{"d_model": 512, "d_shared_expert": 0, "attn_scale": 0.125, "init": "uniform", "init_std_down": 0.0, "beta1": 0.95, "train_tokens": 575900000, "steps": 4394}
Below are experts of layer 9 (counted from 0) of a mixture-of-experts language model. Rows are named router (the router's row for the expert), gate (a neuron's input weights, with its number), up (a neuron's input weights, with its number) and show model dimensions 0-127. Each number is 500 + 25 x the weight over its row's rms, rounded and kept within 0 to 999. Numbers have three digits each.
After each expert's rows: "gets" lists some tokens that make up at least twice as much of what it gets as of all text. This comes from a sample of Wikipedia text that the model never trained on. Tokens count by the router's weight.

# expert 14
router:560517493486527540481525528495515489474460482455512515484491523513498494499522495482508497508517518496530515499489524504504513536529513507487534468504505479498462512485506506508485466483508513522505500531556473551466508496508490515515482494499509520501522539514497499492525441535479538508512517501495526541532495531507482495522522449498495498506498520496498497480553509495575481515490
gate0:488504459495516529482517489485502562435490455490488478463522464548475514494538540510508515490434453496470484486507528485478504529516487461501490482482500468517507462515459525508508491430488472542498467459526500512494509501518500516519516524497528493520508458542454526492502455558474506484497490518502540505487492500503482462490555459508462537442490516510563510452522528512501478465503
up0:493533490527506511496517475510480511478495488518504458479513484505450517475514516505502519482472473515500458497503523504457480517516498485483502498490480496546533477503466525497502486432486550503487500502516518510499498542495518514552548488508495503515462479557462520473522477515445532498475491506511506507519494483525505506511557475527500530456468482514542511494549496471500489443536
gate1:455454518502502499497542510474495525491497528478471519502470497539544483489491505476468505483518586522515523488502487508522496462477566495506481493527484477481491513481516489496469500519497486497553522482479490497497496543509509559494506519510492521513529511481501468470500459525496483496506495470453484492481466500496473487484529507483525499545472532463517549492547525474494524491541
up1:523447538518529513470533504484504486477557555515467504496473472527543498498517464493506462476499525536496497475521494522483505483522509482478454508501487495503500556498511464475478531486518483542537508465493477470497501561550501516490479544509481506502507471481502503449493462513479523471503476491470509479441511516493465488509534507499536500527466557493524528483522496513505524478500
gets: " ", "ā", "é", "y", "ou", "ar"

# expert 11
router:507546471520536504517512525524501513482470493506471534546488546497486482531442493525583461506508511475513523549471526516485490548539443456524509452507488522463474524494519534520527514522481519525469499517531471527506476490489486483532514494519482512523515522507501477506487505479520515506508502476452521528498528541510500452511471485495484520492519475487523506516523510471493453486495
gate0:464522494465472531448477526485499558489475488468497528531499518511487491542507505517459453538460506481495492511492482463471532531537536485513502470551497513510500464499519494539489496485509449475528536488544497497498471489539513484469511460532484466491502536535502493518475534488518470518473481475488564500504526575458480539537509512514474519506518518487490538483518505486517496529511
up0:452519514480473558472487514501500542489489472498484506539491523496511486525511507514501484529487460457478504541504458497483535541517486516481518513548477518505481541500518525555498448489547500482525526512553474529482480489520498483475523453556497491492479507565510512509450561498504461497484461516483556529482519582481514466555506489473472508509533526480479485512511530485496480527514
gate1:483497557461512449471471495492484496490486486495526493508478486430464535527510494539527521483485481529508457499516470498528560505519525493495520424489503516537502475498492508490531464538487498509475524490464475508511488465505518566524531491461523474507495526520490488502508499469501480511483481511510533514420505524516483477498496523481512474479501514462526505516464511488500490473494
up1:468503563467466485478483520472530567508502500489525548496536490472505521475467496474505493504498500516473532460495464498505500504515471488498503470471510555481524516498507520488519506550474521526496542521474474528521561513505486538540548456458509489513426497499509501492575499463501509518490512502482481495516523467503515457490539532502523484521483474508487500502514488506528459480510
gets: ",", " |", "-", "|", ":", " and"

# expert 18
router:511531500472468548504488492534516526495482471492485508516502503504506503512508508487541475520515530520510479526473534528526477525480486474513484483536495479462473487481481528487505492487470497548479488537558510516475485490512484523511487526499512524526520523505526525465512470498501505524535532530477523516536534503509499499509498506503501535519520488507494518500511515504494501498497
gate0:452509490558462483559478501494477542481463479503489484511442490508507515463528515524526522500486493511500480496487507545488488511508549473501481468520508501513463497512467510522478476531489489525492491497483535497509511471521510521482461515498492515492461496520500506466493475470494502512460533544483516491460515525505508510508493535508511506552523488470532485526563514538506504520528
up0:491540497508481495556470450504478541473475503504500449505433476519508508472535476485509473519506490499496469491502485562551459472516538500528465480516532504507439500486479492527523448501483534484479480479486524466518536485529509513503488481516485530482456540518510487474519474469494516501481528526501504497502530525494527490473518504492496473521547514523512491537534523551496495499535
gate1:511510499499497482533537500546441508472475501491534501495512513498503494522488507469496528505517477483507481538491469494505509537501510470462498483509525445518534496484473449486495508528498517510492464493452488474461514492509481508554483501476501475504479523488535526448486462497463543519512478483490524468548493517427526530540504442492551525500507509450498505500490465484474514496494
up1:502502509497493524500512453528495494472462487509538491486498523479460477515507484479544516487487493537516489497478513501486540506524497502495483505501518469487526494546490448471524520495548500487542475482468483514498507506451465514508485577498536517515465509445500507460502488481489496528525517507502463502517503522414528499548508495488547509479488539451506509504523469476498489486480
gets: " to", " and", " he", " which", " He", " who"

# expert 17
router:539527484474534518475494496473488514486472489483488559519501535502464466575501480491517500499537477488509484523525500513468523560554476505457505489536512501482497503523507539514514496456493502530477513507543505540488522523515508537494507526533516485523515530460512539484469467500492491506529477505484527517535499489518480524510521515515493507509502459489500518504552519497526522524496
gate0:530547514470498453554485513504518454514483494507507511467478503477500492528523501457507445498488498543483526485490473473526467484482507518536494482482507492524512485512510524525501500518485521491525492481539492510488482512496506452576507515436530494454479563511504466516458484490534490491513484476497547485484492526547486503507484529509494519470546506482501502455527455511527534525500
up0:516534476455520482522524475475507474514472484524513469467502514505511490517481541470503488454506487504474533463503475446532465498457486505510478499491524512497526480479465523503533508530499524497479492475555480517456504544491544480571496466450506471481468564521507497494486521500531545456508461488473532474492510492528465483504519535525512545443531491503487503510523482508548504518501
gate1:492486475503532527519505479480473513498479546475462515538505478503471503537485513528541503501484508515475526498554490488498522564473498467492488538506522510461458500538525545527515479519486512511539518482493494519483467509507497483468527465534484501533502494499498488522471534528484503522537503490483509503546518475492500518442548496503518474486498449535471520509523533487509492532543
up1:508499477476505551552548506477496486535499519476465523507503497532435538513464473519566541501503483516520545528536511486524520535539466508490492529478466526480495492573538524536480518523479516517519543510490505530507478493502471494428530483516488451496497481528514470520467503517494516519510503498491502491539506507516529536459534513465496478490511448498531484514537541504545527495493
gets: ")", "9", "0", "8", "3", "7"

# expert 19
router:534499506486494561517512499525514524477488487500508527524493532514493503501534498489556525460542484535479528500524530479508558500476490465475537521532546495472503499525516552520498522446455503521479494532521489502491523500492453514537459461498530562531527544481485515498518481527500498471475498566491540505509509478511470508504486503543495539510555489500493505499532521472521511499479
gate0:507528480559509499514466492467473541453517545478538503476491501497505491474508530561518518477530527469503511481496508469502497542529489509518504508484527491473543524508474512516473538495451484485522505507484501523484538548510478527504514525529534534522499525522503498501484517488554519513531476510506564493490534484536504504482499524493498493502507461524498476490527491497497536463494
up0:515531501551525502490523505525479530483517546454520494516458525488510493494497513560538493485533466495497519481525473480518510530540486467553519513511520503467490535489490510528454540478482497539540505504482481521498558532498476521480533511517512554486480511519508492504505495497541508499527468482510535500513492441518489481504492492497541498493519496513530475512509502518494520436517
gate1:512494508480504515491514460478501477495503515492543546495482524515511471495522470510499499545495504495492538542519527535500493520484496519467475534504531482514493487470566510482464525474494456538501513449505473498429527520527481520484486486444521498480494476521492492478493485494525527492510462446492487505518493507503443493501575493520555496506499488457486478500520509461535490510467
up1:492538470505500469527520459480553504497525492541521515466501535569495490520563490515480509488471516517533493501506483522456537529479462450493461494526470473516496511461534495466483467545490559505465532458533518495500510522541469515500481488455515469472473504521508511480539455494516510508504533490531468504501458499479507479502555505497514569495515536469517506485541484494501510537484
gets: ",", "%", " and", "0", " at", " or"

# expert 0
router:547565501503505491509504514509535492479468495478503550494487507510449501518535493510540518525531514578503500516506528479557529525476481473504497524519522499484467509509479473492486483510498523501472469481510523513498531536456535546475500502524513519515498542517498479466524482493516469520538522517447495542528541491553481512498474467521516493541510485488496531467519512529508526518505
gate0:476522500516458468476495504491502498444531529502532507502516465497495500514496482500579516493521494511481518510468503554491491504504495520486477488518486479491516543512467499517530514494514497476461497447484471533505495556468475508513538497504505537517504484476479510486536499545490523531514461488486502559515519475463475520489515527483488495522511535532480474508532553449492534501488
up0:519515477544454460463477481500525513485531511504535520501495497510515505538486478472493513490498517537503532479509495565482495479544480511498503500492498495501494535492461499512499519515503522494457510454497470518514477515470464503521496523510505538527491486503501528494565506518493500477486458442500489532517510529477524528480512500497472451460486510543453502519541485478496489497470
gate1:484477492490506480484491481477524500497471461542524541538462488514511517536473483490516513503531531521492485535537490505523488482532447496475506494494485468482474518506497501507443533518486437495491522449511462461525550548508491482485478509530493506537550527509520480519481566492504531493483500520457447492482484517508480520556514480521473469523477516498486501502523493536466530508528
up1:536501482473472517515479519487504485503498485523532529584491492486463532506514493523478495498498480538456493522545488469499483518516448496486518459518501488515514499473490499527466498497501482516505503454551466465533516533490439504486510509500474491512550537521548492541518545484477510542480515499483493492491488496516482499549539488506510479533511512497451498497518535496461554485513
gets: "\n", " |", ")\n", "|", ".\n", ":"

# expert 5
router:523517526452527512490487503488505507465489476467533512518503495479487456533488501500550481495502460510529508520487532560539508539510505509491522474498524538489499542473492546487481468482490534524511457540518528549477466497487486510498504494505510520511492524557508500501490503510504562546520478523483502533493516496490512537539513460491431496533499509523492500532534517495551539477462
gate0:484525534503537495483488508486461522489507499451502495507482456498491521518558526549569467493480515500497528527516449540503487534518518494475483522487472513526497514531484504495484504564473480531488539497523518486510503494532473511537477493474479505486480480504456502524546486550546477562489502499461492465502493493500535521507530492513517471518517497527481483489504497472486512496466
up0:514539518476504513481490502470481497458527482474475492488505476470509521525483536536498496514488514448524543563480509549466502552497515532454436502497495511497512498512483493498480496506546458524514496493523495560555500560494484524528479532474511505521453480494496493507515531531577486495524510509494487530522483497483526505516532492495519515506499497504476520522498480478503481504429
gate1:500497498501500495502481527481537499502505505505500495496469461457521516501498495457481520502576511482483554466463508495474491439506504496501504486507475509519485488476522494451516516434478504495508455488465468490473516497516487541520500511485467474515539466495498488470490481516485528472504505436507491510522509492498478493515491522498510470491510462458543507505501529595476514510521
up1:509491536459549509472490516498478503477506502490515468516493479482503502571459463492543461540537524496490542515494523508459522476488511515502491520497487519458506502460533494460464489469536504496541522511456496485451485521489528516474483494478502492490498531482461482478549460497498518507542516434427493464496476542512516502490540537501479479502490527534485481491526479552528551469501
gets: " (", " was", " \"", " her", " him", " his"

# expert 4
router:547511487488567537495537507474519448476514437503506536505505488529490483503513500532511507497526505563500523541507511506546499497537496469465502517518534482522519518493487553475515493491479484543493508514522476532478517493470521530527508505525542546508501536525506503492521486490501445491555501530494537531536487494472505491497505462509515532504497498519493517538519494481533518516496
gate0:501470507493496476529477529485526505519512442542468524514494502520498507511514501506537487490547479519509501536517521482469470485509485501463498494505513485481480478521466493498521472490528524502505475520503497522457505520495474509505519517506490526484541494501484483452495460435482505488507489457463479497513519512472522547484527515498500519465544501516448500480497492508460447518453
up0:492482484504509509515486524496492493509526481528464529526489493523501504508522509477527482493550473504511461534487529496508514478495482513488470539487524467429453521516498500489484522523500486481524505525497488486489517517536453541514541510529483463498555516515445454493487494474491494536464514495498525520518496471503565521466507520491482523458499499531447515480497484500508478534461
gate1:483484477503511476500443494476496488504525534476494491477481468483516455479513470471536522474496459526513552472507535543477502472515484498480513523474534518497550551487553478517442477491488508508511508480531501500473508514474490482513485523547495503501519515477500472514488483522496507486505554493503547520487524500479512494532503460506540470503481529539534496540534500497535505523504
up1:495487474511528462515482486481495454523520511505542506490517477461534476498500486533515506479491504519459544497494471502492516463549497491455498504495531519512532524508504523554492477486510506496520490509471511462471530542494498538554493539494486525507544501435481458520478481510486446522558512500483531527484529528471527510521507466497521516459494523497514532543532528494525514531509
gets: " |", " the", " in", ",", " on", " a"

# expert 16
router:555549528521501515514500481536525443490506464475450525515504543509503483520478517487513467514484476529508499500460501516566517516537482449543514474509507517486486458495508493517481498534430483536483476506547474506485508515484556556532516518478487545533541487519488509501492440490493511490506527467525506523490509528528525494534472528487523531491507481468469483509570471494516479505489
gate0:513494521537498453516555490530494494515502552495481510519481488498474533502494507533518511494473496478475511498527445485481492508543527485496500494481471506482475452529528495531494489515539459491472464516513486501522524467494521519527510500474447516515545504559476465501526558542474452506433470495432478497502469510529492503521510518521528533496510510518530538497486464480485508501501
up0:533503519489482486546519477510495484549528542517463521510496471490500510493473469516535515492517512478525509523496490499517492514529508534473495477485439505496461439489503500517494493509551467521493479522500498499501507498512534502512499502473473496496533526528464481501479577555461504511441495496461478500480465500524498492459521534532558515544521530497506529466514471492458531487502
gate1:476494520550506510488463494505527480499539500539501488504502498510478527461473523478510535488489465533501512486495493498530522526491527474482498464534485496497532492527493480533475485523533467533541507493430547494481460524510496514514578486501526504482516525498497517491469479509537462521470481515507471523486467524489477522495538448523515513479494509546548493507515508510523526511544
up1:489501532536540478504477447517521521475520530506511461493507521520488468484459533502511503507482467524480470530483548534491480488480473444555516447522482516477501465515488469527478463501454532508497486509443513510509505470447520522485506512528543524439495454443489513500492488546511505522517470509510473497525477501512510510483520468491524512499511532522517523513527513534528492484525
gets: " ", "–", "201", "200", ".", "199"

# expert 23
router:530523503482520492495477510503537506514490469521500516515498513538473423529505496498557510483503516531494513545518523564475553482496471496465530463532518498510463525539501536489537540486487522526523556497523533529488543513460457530493449466512463524549484515537516550522506447513486515511501497527478471506541524525517505531501483498503462493477475516484507489478539506506490495485515
gate0:500533509492495487479511483531511555522492479492526499513519511494518459506493474491526515501477501484533517497487483526468471526513453522530487459537528468481533462513500508488536511530475491519512477493506497487505504479498527467480462506467474516521496528540466523514511483518476480513510512472476483494499476472451508550497519479504504461567546466545483496522502476524501482503492
up0:489514437494494454489493518525493523500492514492467495548471556536485472507517482517530523536492496520531526517503472515510473513503461491489475486503493452542481525474482529476492509515498492544495462454518495467557493500495513497465522510485447511534481502572463495482508488504477487511476487547492503493510496492456493516518489500544485469554547516505479493512510475518530476484483
gate1:513502474508506489509423459502505525495482495503522505531492498501532496489521504446543527510465476521470528520469490467535499507449494510475536530479507489493457482469517488444511472504486507515521560462476525497503503507498544563516554508524492464497456526530457502484515502469504493533537509476465468489478489492519469507496546503436447517460483494480546494506518500482480489510516
up1:478497499509529478532471489481486562500488472485516511521492499519515478479520503452515527466511523494487534523491508464509486447504528462497509493489524484488478488478537504463527528523440499502476542481490529546524499562504524571484517486532468493519489489492461517525502472491519510517495473484489515485476463483498471528488530523477475491470475511500530520535535497485507469464484
gets: "2", "1", "3", "4", "0", "5"

# expert 20
router:481525525501505503503556538479534495488465494469479538495504518463523495516533469492575500466502527547524497490535506545494509495529486485511510451537484513512508446487484506497514487477475489516525540535528500500536499512516480539511456503510538499500490539503493460523552473530520527502471543478468508530553494508472464514524472464524463519520496453521479493480522524470561486543486
gate0:481463532537482469458494546485546481507454513507511482506498474495478504472502501533524509483551469498480514459540513501505517507514500432496514481473487488474503510513485458522510480490508520519454506540491509514537519502490491497480484508504500563486467503502458447473530486506493492493507541498507464514501485501483527549533465481472461482539510509525470524486537491515497504524443
up0:479468536509467490461510539468513485471440480501456477484544477514494497478499468530508489518505511502474536495519514519509498514502490504469530475464509498459493488514484488497476506476489501507532481548495503502507530480518483506544545504505527493471500533508449484475485515506513484544468520503523492519482475471513524520491464478507486453505520464529512471476520499524512526517472
gate1:501525511542495532495533552484556466508572510533506489509507516496499505522515486502506460472510527535503507537472502461515464493537473509525499462535519522487489545508507489491473509483500498485505458514487472494516553529511502530504500489502519483539526466505470537499509477531531485489528526530516461521492507465494529540493502474497479514513494488534496525494501483545484524553499
up1:482493517513491529498525546509521454536528514532502501521498518502538481475525499510485481505506518528554519532503533459500485505497479504557496481521495501494480553480523508481508501464472475491493504478495462484540512504482535553501490491476516474523511491471455514521500525495476496510521493541516456523493509503482481523459492489532461534507474488516525550498515475526499521549491
gets: "-", "==", "\n\n", "|", " \"", "==="

# expert 3
router:500537442513532524510519478477523479464480504474506505520467500499479453540483517538549479457498504519516465506454521505522508530507487487502518468506500494522455512495491513508518484488509523525482477497538464530444485500499517539583466517486539529556515522489518488506524474503472472531510481530449486520507500506562472502527512464491499502508542524492508493495516505504553516498478
gate0:479514508492484519515553486521495463506493476516507495513461491526508512538535466489503503480495540523481511503494534547497486511496507426508527495478474499545515519525494579476516562511500539503514509483459492500485511492505480542545535514530544508521528466488465493494527479520468440459541448482488500530511512483541472541452521492469513528494516484493524513463499489472497532512500
up0:488540477514491522461504497514506492465514500549543513532477517498495522496493499509466492524495467449471545468550529502539500485449521465520530469460501504484502447508468541514512488539467519527537517499486503518520475462502513517503472467544518526490509520514510559471514488511509520507493482524521491521480505480480470482474496538506508505499502476489529561516480510501531496532526
gate1:501471468511509503487467499515477546489542538500492460532507524477548467491510478482438492485520466511521468522522482532514517513545471479473514532501531532470529487500508496514469472494533517534517468529488477501479499533514519548521485525512552494530505485496505517458483554472502489502464473502506493493471539519491485500522463489499516496531510486453525503465512485492503505474460
up1:502535502506507500485498532496464523509527503521478455520511518482506481509490484507484489485509478487426468443470511516495507532514474485475494516562531517513512537496508492521510477477547492522479500493487467519454525535458523529492471498513538532451478471453481509480473515483490509483483506517492521486509493486506508494479498468496554464490508454444542522491497517507508502506458
gets: ".", " |\n", ".\n\n", "\n\n", "==\n", "==\n\n"

# expert 15
router:536521496487520513455516497508534452524457503468492501503511498502509466543512531466542493469509516560495448506500536525496502526544495491451491500534503471548444513510532498499535467493509503514463524514520506525480495505489525541518489516494503541483516515498531478511527474488475520512528523495481481533513494498542498491496493436543484546532476514492501501486520532507554514506506
gate0:501516500503510482478483520485493498502465476501488495479532522492471506512513519478506478497445478553498533480505489539523462507522514508477461526499493484496478535493528518500501434544482467497467538517509491469481492556479500489468461491505508532508509495452507531478503493490510488497535520489461533492515508518543502476501448462474531488532555496475494485509525481456536476498483
up0:483532503505486464469460504478511496515496455509531514480524506473509513504535525475498513493496475531506515496478515535476482528533499525492496512505512531514485496469521504450527482522538467519466560494508470464506489534498527493471505490499518512489522486470485502474537506494479482508508512509471534508534503488512481463506481480462537516511547525515504480509552482469538480492483
gate1:510511470540507492523521461508497466529508490532479534493453540549478465474515492540519501527477494522488480500536470506499549489530508486493485529500503476512487500536473507481459476553475505543478482459504500473471518533504484514507459519545519515507506444502480502506496508515480423484499532529507551532490474534533538522504533493507516495480466484446488509488521527504499503511501
up1:528487458565503527480535501496485490524535451537511522465495552517501521478502513471501483499454483494489456481566509539504528474456483503499528477489460498498488483533490499513522473502481465500501502470514500480493476491493510487509480533504523484470486454504494476503483492498496468429486542488472517509495510518519524528498528483436520492497453513454476492516542505506526475481488
gets: " the", " The", "The", " his", " of", " first"

# expert 9
router:485510526487504515486500484519516497462453506499510496500510510510510500526534525516571503509515512533516520527497525538509546527539497453483533481512473486472483521503510509492505493509447544536483491521512451520506488488516510528522487494497520517503511518527522506510528474508482509551524472508484503530513508512549543523529459479522468554489488490554456516470531478523569505515491
gate0:491526519494542511484465474511521519545482480506460516495509495483516483489508501491477521523502527549465505514484539522505492526565507542488477503524533533482501503557486497523466469461462539524466511502511537512516477450475525487541529476483480496468523522500512538494502464460464502500474495498480511512508503518542487491479503459503531520505556507491494540459494504493480476510490
up0:458530520532527505495459440486531500524456483509491523520491450512504503526487481540496501507507501480524510496480517539503529537534479489515470502536512489501487520528530488506481514483516508482523519534527477470538482468536504506522470499488503496431449483555527487505450468458497513529498494471472512501506532518507519505493543457498519532524508502500534522504504484522507522496502
gate1:506505531464482535500535543553520520497519533506484480519533514527484497483504515529518476522525494517511533465474515523533461504521500562488472508528469518516528501522479498476514540498513504484450504499489524490471511506440474457488482470525512472536507439505513500496532462513474501503514503494496508490517505526494517504508522490518518508505533544506485509504518472473531502539477
up1:535538514478499509503466543469481469463511499521533479492491506500518498498518507435496517503474458511488515536566529446505520502500545503457533527514465509490511514525489517522498485502513508531460500527525541490495516507519485518478429522495499546504535488446526516528505470488502505501490483559506521494497499466515488472507511483468522473533541504559508501499502530532496493501511
gets: " the", " of", " United", " University", " New", " National"

# expert 13
router:524504463488511522503492503494490472486509487462535493525496515492508506532501487526541499484548545507502467502474519530525504540496499486479505466486507485478432533506486499505472506451478522503497521513527502510449523464528494511488522506485503519473556540518547491502469465527501518520531507514511497550526529479501469514512463490475489465491486494510454508503520501486552533476473
gate0:570461501464461522515530518446473498468495461505484527483511541477472496476457522443484444513502494536516442452445469506505496512498527547509509471530493504498494566517466489522553488481469512518475534498509481479499500503518512540472552514489503474527514497513467477503520494483445521481523494477502511476482483510496480498507514484501475487501531509499507529503511508485499513507503
up0:517447523488492510511515527478503475487490489511526526480504556474492493492525512528526440511553560501485483513489497506498480504482514530474491458524520490520490544504474476497539465485482495508470524500502479509529493485511474556460550494457485462488484512508501513500509519476518508446529469438512475461475463548543499500480485461537498502502515466500528480493512523533470537492521
gate1:511487477488578492515483501472442477514496501534477527470517494474473513496484471520509480512518513499509529529507518523509528528466491499506549491507508488521503513474505474491507465507508527463518520492503517510473486520534559456526489491491537540528513547483500488519500490472465502528495510503504514523547494523494503538484499491497497504486522501472471506485532520487494468470501
up1:511513531493527493516486493451459513559514498499484514508493528461469529518502484546562492517514480515515547523528497477503529505504526510525539500487508465486502498488523511490503511472491503476492492513519511498469493501497537460548498522486513529516536508508525499533510505507505508527544483517487494497562476533506521505504503505493510500491496493490456495499507529477508489455499
gets: "2", "3", "1", "5", "4", "10"

# expert 7
router:559527501509551542522531517469514477491501515442489534544480502525469458521480511475543508455524498524520538518464546519478494538529502467462541481529467576515474493495528489506523512495473525523478496504504505559489505488497446517511498466522500519526496525493533527517501446474531535532496480497494500535506491540505487489514451483532509481489556502491497525489523502481513518519456
gate0:502532480506514492535560513508496501502525543506515549567469525514563496495516479519507468529501472512542485486517468520505558459533539491522501540487494474460501502496474498494528467529497526529473532467450487510493500503475498534527529524484540511565517527525476514490510496503521492511529509517481488554502520544496482503478453470460558472493504475517531500481472466508483511443519
up0:553495506498492482504535513545467511479538512481521526541530564508548505487525487512487514507513516519510470484515486490534507495492538495493526507524485536477502474487519526529470464474521506490539519469482545526494450481500521542467467501471559520523501539506474517455449524475515525471481468453516509534481517519519480544533474460452539462503513463475480479498510465481480490492478
gate1:537495482496506539517494485514525489541513473482448523564516529525490491475485503485517498482502463527509513473459535507505509495541479513484518528513539496556461506441494454500496543500483543501471531468491508482481492510500496454495498506538477524564529523510471523476525509502524467495497543497494494487532461469510487506565504488534500512508513465560493531486527513506469535533495
up1:516503511502500524512485477517519534528482514511461512503501534513488467493484518504500481470513459504474521473483518497528544496566474513506517512497530512539467478457467478502502512486481539542501490494486494502529478477508524479479490462523474481579485526476469503503485516512532503485508510501508503498491490483515493528493453508524510503502501465535518545466524507461503553540474
gets: " of", " in", " a", " is", " was", " as"